Weights of a small mixture-of-experts language model, trained from scratch on English Wikipedia.
Experts: 96 SwiGLU neurons an expert, a sigmoid router.
Training: a variant of Muon for the experts, 546M tokens, 4167 steps.
Below are experts of layer 9 (counted from 0) of a mixture-of-experts language model. Rows are named router (the router's row for the expert), gate (a neuron's input weights, with its number), up (a neuron's input weights, with its number), down (a neuron's output weights, with its number) and show model dimensions 0-191. Each number is 128 + 24 x the weight over its row's rms, rounded and kept within 0 to 255. Numbers have three digits each.
Before each expert's rows: a language model's description of what the expert responds to. This comes from a sample of Wikipedia text that the model never trained on.

# expert 30
Surname pieces. Opening piece of a surname right after a first name, often Mc or Fitz prefixes and non-English names, such as Kap-oor, McK, G-asset.
router:113149164148133124104141131113129129124119134110104145096102141133126104125102099132086107095134132128116150113116146106108117151152131154111123137131102156064144144118146120156103124112097106124144139124148134076119097072082059132137131140152126130128100160110140084071141138133112181126121146136160091088114180118118088131143174132120145150140129130107155098158117108103091118123126103114158131138127135104135103156118147128101122088170145118129113097101151113106127093132176110120083126158137131119160133117109130141141151116115192145146119204135056140158110131127130127156
gate1:159148148112132137112140148145140164173117182163134126106165146145119122137088129170126144120141168125130129150115149149115139096137153119134120110107152100125149123065110126123164168133141124153168156131126134117122116116132165110128121154146158139166132122131124139166087133100143096126105135156138119114118151133110118156176111118136097153104119163131175096119087116111153109150157094175124127089137186113123110089096164117125144137164141142182160121129118134129145152142095121128146092105151130137107071118167128140100113104101094132117145165170121191086140165139152111089
up1:148140118123123055149105119198154127131125120134050142113101145133130138139118139105165112124146062134097141125111129147148123164093180122161153119149131131128123122135117151143135136125129131144167118079132134148125097142117117142095131154181147115117157126158152134094120149139095143154114120123148100151149118167122111147121155136127153157082156126167139107153098147069111094096153104082124123111144088147126126151159105130136163113137128127136142162109118116107110099171135119136157177120135119126149137148142145100113136135146111157137189167138089121099072118130156145131
down1:101185129129137105167119128141157085156144125084171174130115135083133118106125175121098091120155153100135141128162120148118145153141133116102138138138136129144124149146121123114143141152130188097112127187135101138129078109148154135120145162080133160109121126129102127120153155153103097117100100092154113105145132131132151127138111165167116122111151088101094165146099108160106128119153155127128108135171119169115128143128106160102135117146129160076151108155151114145132133165093181150133135127117091128144144149111158109145059141090125131133144164148129166147100128133160123160
gate2:120150135159169162133146108160113128144156113126089144085092130121118120123152115098146147157141113121093116108097134187193133174161136123098122145135122140116123107127121150151108134141077110125171124113147138123134105069147086130142138140115155101165121153154163112093166128115120135118158136135132132123146141138136156124125137184151079112151092147116141116115098098120179115125152149144120128135121142100128156107115133152130064142092114088106082166131154136183118093125116133124133131108124110134154153116091126181138151106140194103170091131100154137129139110116130146134
up2:139123118175104093177120122137160155150119115113135119135126142147135166155115134135080150095147147066087141153125134077137137157120101154125137090137117122107156114141074114150174083120153122109083129111132106099124118182134081110134112107161180147157120159114186143160081141104137132138149123126100165092133105141088128123156096113106123151116122155143156159132107175152134140103129133146150154148135146141113093142162163132133136083104123162104161124131126157110102102123120119168154107180121126146149125115179147116131138128146147144091147128114119138119109143104127101135
down2:133101089128135127122114138133182104186115172172181146160118124147123117155142126142074124117158129110118161139104151122142138100095146084139094117131114148079114143103103134115118119153126096169125118157116078137137128159105116145134122152136120172132127094099092141124133166186131119199117102122121115171120113131129088132122133109102151162140156095141150127124107115145096128146125125105111145148140143117119141149132128136151106158080129117188100085160129135070131146161134105123148148150166133146133112107125111139153127136095163143123151109101112108165155135169153099096
gate3:142153146146140140067115126144124164109094105121170167103132147193135104179146107097133121084121118135124083093103117152135104151144092150089135103164131130115159122140130127146072137142115145152144165087084129105145153125150140110127097154099145130147086134150107118069161161132159122118146127122161139090137138090113130098146124133161129141164086136133148119155096157119104124165134121127085116143134122096146117152140125128159168114104163113130091138111128103117141156132151104116097130175118195127096102116118128168138146162130155158146141141143165120131125134096126136149
up3:097128137126152168132130113102143105185145123164149069173133178179160138119133133115133136120107147128156151127154150074135146137121082093141108108146202138103101147155133115134159155117126135138085111087122137160152105155125141140137129103121090156131150135140120106092115203090124094076162126113131111132141119160121134097115093149087097135110105123135122174130108153153101114135134160118076114094179117163127113112134135142139124142129117120128117134083126113146101112110133128125120123112110082135115150103099119075119112147149108151103129087161125116119140116110127110131
down3:071126069161138136137135099154142118116103145111120138108106132159144134126134197132131159168094115119104190174122124132161156137118152121165134130154128114110138160119164110141138118132153142154116135131136151152106131117133152156167153124114132107098120124130142125137134166149127147068118139144137108104103128129148115114122134141107147137136129149128123148117078150150138088119101102123122118084146144107150065122143147107138143162163134159105159115079140087141118122113134142108112056136119139163120166075139098152121189136160066158105130117139112146159124101091122130147
gate4:130163126142150115112124163166138155134182184154122121087139150140154136157097123145133101139167118103133153122155169115087119136151083119125101098124141135192118138135158106128103154140125089130161145117166177084114147094138061119131122175140161158078142136127142144092109092136137139107153105145134143137135161121127135111122113113119108124139143151153088105129092101148138098129106115105107134104114158124145146124132152102165151165137091099123095103099125143093145092158106166167106126163128156109120108122142158156143155096147100155118172142154098136147125104134115124119
up4:137165132060132132131145114090128126118103181112114089113145113122093091154126105118104087102125113096105119118120124127077146124161066161118139139171091129092135143138146111149071160088148140110154157131155133109136122166139090124169126132097148129141097133124126075105138139115095140065114073146131144129126124138104103132169137121131124170138127157175103105148100158164111104125098121100192123153128079098147143116105131129142142134106139091129157123108119109116161122123152140138121113129134144148134109147148143101115128124098142147108131133156072120131119123174120138138
down4:122134162095133123121101097129112133112143145159096106134112129183123111146144107166171120104157106137101106109141131063153119104126093140134147112163130149109095104164138120165132100167157133105136129160130142093172098121117093180165129160148122081116124157120125160132112148111125155123117124147127127140113116094165124132094095153120161103153116097123156128098125145108090098145105065141110137126151148158116132110145107144167103144106090154137183122074145114088133143153130164140105084157142089151150132153126108120129155085155154100127129151106120120140176142111128119127
gate5:144132106148078131102139113125151145153131138101108159140131139129141132134113098130136146098124099114124138122158124116153129144127147142088132151123092130138128127096181128100187136157078146141122156107078131093098124104154109104116143102124082118110162126080137164106156094089133144164111140141133122169098140071111120142176147141133132146135155148119136101110170156173160146116094115132133122150125093111136136135145112087088141169115130090175126134115113079140131131134146141125106136061152100097141120091114132101143166114124112082133146167146131107120154118075158098142
up5:138178140075106121127114100148093156122140117126143136152124109099151118141116140174156131110112104117100122157128104089173110115151129121102109161144151081120106158080091162093177162156111136158123139106155115137149149103134119158142126120137088117131173157138148092152127154064128124130111104126125152157139111124138137160153127142122110073109188143157146158121135117090152133176047169109118137123079091146133156122147079117120112164112091142141105155162102138138140150092152128139138140102135126152162132132114103143124137122130111155125147121142146112111135122125123106136
down5:080147123126100113108135133096120132114149135147095161173131135194133077136111138106082149098131122130132128131059137084130124131113104122149140105167130112118129160122172115122103127112141147093103139135110111107142115146082143106145139154115120112129135151083144132113123138113186105169107134075122121114136110072132097084102135114094134098155123174139132155118155118101147111150142087130109136101121124129165113116081136114118107091117122138145157147116132203122137164158126143148080120119147125095135126105096144109136142097130160103077129141087112107168106127118121143143
gate6:153097153145161125141164160138132099146137150148146115110113163097124103149108090154075120087135120114123114128102152096128072183121155130131164111115111176124118097093111108125127149121120149146172155104117092070123147096119126156112116144086079125110105136135105135094116168128094147146134107138084119142143134132124141165151121134126094129169124129120134119134122155145126141156091143132110133129114139141173144147078123101116114132168155125119122109132128097132145080148163120123072125188172174121162094153126134114104133137109086113128092166135080118140131110156125114120
up6:128134085143181122133129105171167138122127141119127090122093122126112133143147152160133089104143108128107137129137134153117126159130156165111124084178148152129135199131119152091112110149137117074114144139149125092144130143102109151180121149124130129097130116092129123130057115115117115126133200130142123125127139143082127144151139115154121145112116124107151106137130136164111136165145105118155105146144114112126097159134148099122113125111140086108053124177140112131117126111112132179116107134115102127103134080138122133161105149130164194163134076133116109126127076155130127143
down6:125102128109142115120136084155141150160114097178115119098153126102118144140158110141133148146160115161097118136148143151136116130136142137113147124168136128112139172125184152096117110137148103155113121143170100137154111169104139121123116133149117089126119124131137110135150122201178142155120162106153154132092127134070136137134123100082128151073144097122131067088116129123147140193122117116096157121111157073106123084123153128122164136122156090098133128140117150152110123117098108180140098154151127105089141118114129108123141147170097149144148109145122109130141153142107181127
gate7:147126138111140140110121135112167132196075145149114118117081129157119133087160136118136081174101143143150119170127150098138177143180140137103159136146109181151146118116084095141072142117125145135134164108132120122134114126125101129114097139126121166171149115144117084141127153153128156131184140186150099128146152148144099163134117141089138135149141129150078155141136145152121090148116145070159128152119133151089128120122094149110120109151147121122137153098149116141096125117158137101149117138135150146125138116163096129174133118108120120154165164122139122088161148148123101154
up7:098158140138146134142156160120176130119122094158169145120148114104084111129081147122153111128143110127103115175138114143100148167161176098130145100076096143101097132159117100144143118136117147090163132161082095119127122135100125110138157154129112120102061144120090116115142155128117120123147110172117158126128163175102135139142109127129111116156163098146105126124112150145112132162140087124160102126142139106094156113127135135115126125143090165140079122105157141123144096139094145103182133134153128136100095085131083080110162135161136154109113116142120140121172114110097122161
down7:141155152093121106157145074122177130122118127121176134092156093104115132099137134113170138135139103147156131179163122099127156136161136121113143146132101157129123141164108138159110145099133129132096144149132119123153123146081128140106161143097114107109125131139105123140124150128072137179133111109098171136107203095172118121089134162152106180136145156141120100165150120098125091118119155178157121140094115102123119084140143130107143143151114122137103139136139145076107115130112121117123136136179159114146116109123095078162178118139146115116143139130117100123186118115127121105
gate8:139113120087111136142152145132170126116136135139116114135121124122127118143127102120103102117076115149146128122143136110135148160134172100137178138186154133101149127136127155165087081132148094141141128132095149112122168115075168104136103125086107154089097111101159134122134105110117105144147091168182183106124148135131131148135080094129155113103108092145129084111126143174110138122133168135086082156114101094155165124122100135126120115190122139092152082130120114098142130103185122132113128163128131126132132133158089118137141124104154165142135144144131125167105131165123113124
up8:107146122133098173123179137192156130130135145123135124123115141145178120114101140147162105155114150095135165165122116118093164151116119116128173144151154101145116158156123133140127099095157161098142094090112125121157141114153169108143181126128145113145128140125113132143100141109174089136116125153117137154125104128134140077154146092126100134108119105139110135110148127102168085095114165137104108114137118096106141124128106131108140098113095130125133157153088153151122107075138097135127106147103119101151163133133167183134187081144136097087120116135183124121114102112124092120
down8:104138102157144160128131124115090125148100138098138151139137128103131125163082101132134147136114104135144135146140164150170142118167144111108166155176116142105121140172087136128129139160121107166110134085133143107135112107114111097145082160160162109111163144074129136140110144068154142154147125098115158173122120158126125143138139139115123135128125196117087090147142129114105116105091076117129143081116181105110138088186107131135156120132128172130161121149107121139130117124106148116138143118157142112144126116141100140073121112166107076118111085130144142106127137147097112092
gate9:126137085134136073090208154160091101128095124115108098105140134094121132085100138146088122133136123149142082121126148148104153120119073112138126160142131135081145137135091155111115123156111129096102140105106145100116146149098137136123111142103106157138132138129154111112155120153123125129132136149131147144162163105092128153157155087129121134149111159125095124159102186120128103106143120105109091127137133165140148155119107114126104151137104123139132082152111141099150138140152093119087134119173125113139098127142161165140137103088149143128069127161075151127097091106118094174
up9:127136147118130121179129154094180138145113122128129164098095154160153107124130153135173119111133128099121079140049184146122157103066133109117112071159086177093154136149114132137114107127163134143105115134144152141130153157180130147105123129118121093124153113117146114154110140096123133137076097129117137126113141164144144135131127160116170178110137141166136099134118154075184121117153092148143137125106129122138079159126102074144104132136126112158131092111107139111118131123119091128124095138126138153100142099122153125148129111094096114117144115122132106139149143138152103134
down9:156129179161142122137142135165123129145097066115162141155134163137126106147139155160147123067120146121160121138135134145120149092089134096095141158120118170105174156129138133161104122106107141120133162120126144095103128113147145149154114087155117155148135145130156145099156141172139140149136141159133109115113109099115122138138088153140100106116108146190095167129146121067085101159116131137096134139133090119106134106137114112175159102075138124133146163130155108168116150139113148166140118137148158138125137124136128087130104130157109109138106127125147110103181145133158191100
gate10:123128161134171155161125093150139151136136107131087103114122142127103110117100120131148090104097099112112145131113139117152125120111150150093135102073125127145125142149116111168102131171102100062152117094139127111157118136094152116123127162120136188162150135124118070137124128131127131116130148153094153158173129147125146150148113158127158093129089116150138122118119105111091124121158109087129161126153159092190129182123122141154077129159176139115149104102125098140169113132195086146157130132138152110131171118120150154124132103154162138140112121146130130145121173144145144139
up10:130143160094089110103130080111129142075102102138120103152160152084104121111139132103128159131137130121121166126116136151166120146124143118115155122153121127159115149120111157127125101137132146141134167093119116140127117174133140129124101105124163089125128122140105103162119143137134189138129138169125132141103142099165148135093109116169137161128146141108130154074127182093128149128124110140102158140129096158119123116137099109089117117130084114142120088155074140116085129100149096150106169129095092080148112135092132088115152064128102149125159120085186126133143121128099092146
down10:115109129108105151130128148121136119219099147137136180118115124141134113163135147103116064114125140114111127116116121152110124145139116110122099117118101151130087165127099134115176142151106058152161131157121091121132090145106137128106129142142124129094157116157130101104132139064123127127079157123112119154118107101136155135169170135124134142144107094130178115126103182122109107125099081140126091114117137128128110097120137111143139125160110123116139132134106134119152162138091139131071120169148123155144150125113074094095167107095152144135102128114100114162133108121149072125
gate11:116112143120193156155206157129121142149121150139105101136102113056137138116095111138139081126164116108117141135111166146132141127127130187114168122144128116145136144162108134147104082139119127108137105142162164124170169104133096133095115103094152128151118140143113060145116137092111128147089129134148122105086154137103105127156103139115165117119101101134079124127121098117155108132177115098149134148120127106108150120109133115090139148118142152146152098085116122147123156098141112130123107184126111122143150158124171147132157160107136117168157164143126137143130154140161142110
up11:158133131140157134163086138151123125123092125149110108146146134129171149124124143127156164115133127125116133114107126142132151115114099155139122166121129087173145135095066074135139148165115123096125152159151118174139186142153160084134117127149154115128132173155122153192119106142165122146103120111125157122141099113135155102113134091130125113128127134123165123125160131143116166108134122155114122117117125196078179125165143146126120123096119091099092119106129134175149145131084118161152132118070128113125142145132129106129122139147100128132129092129161156087109142128049141131
down11:100119118104161133123159143104117116209135151125142143155147119141105127137095150133176137102099111116123192133147096139130139128102146083121136156129126148122131129148103096158143146116109111177099088114112100100141173157142147126095150090094136137160170176143110122146134172132159112103110162116108136120122105118171165155168167144159109114138132153094128154150089168149110120142150105104143159153099136152153098159110181132110119130126112120126117098153120134155142116155115166138138092119112157132161162148133114151107145145115125135117106147156145127099151072132114143169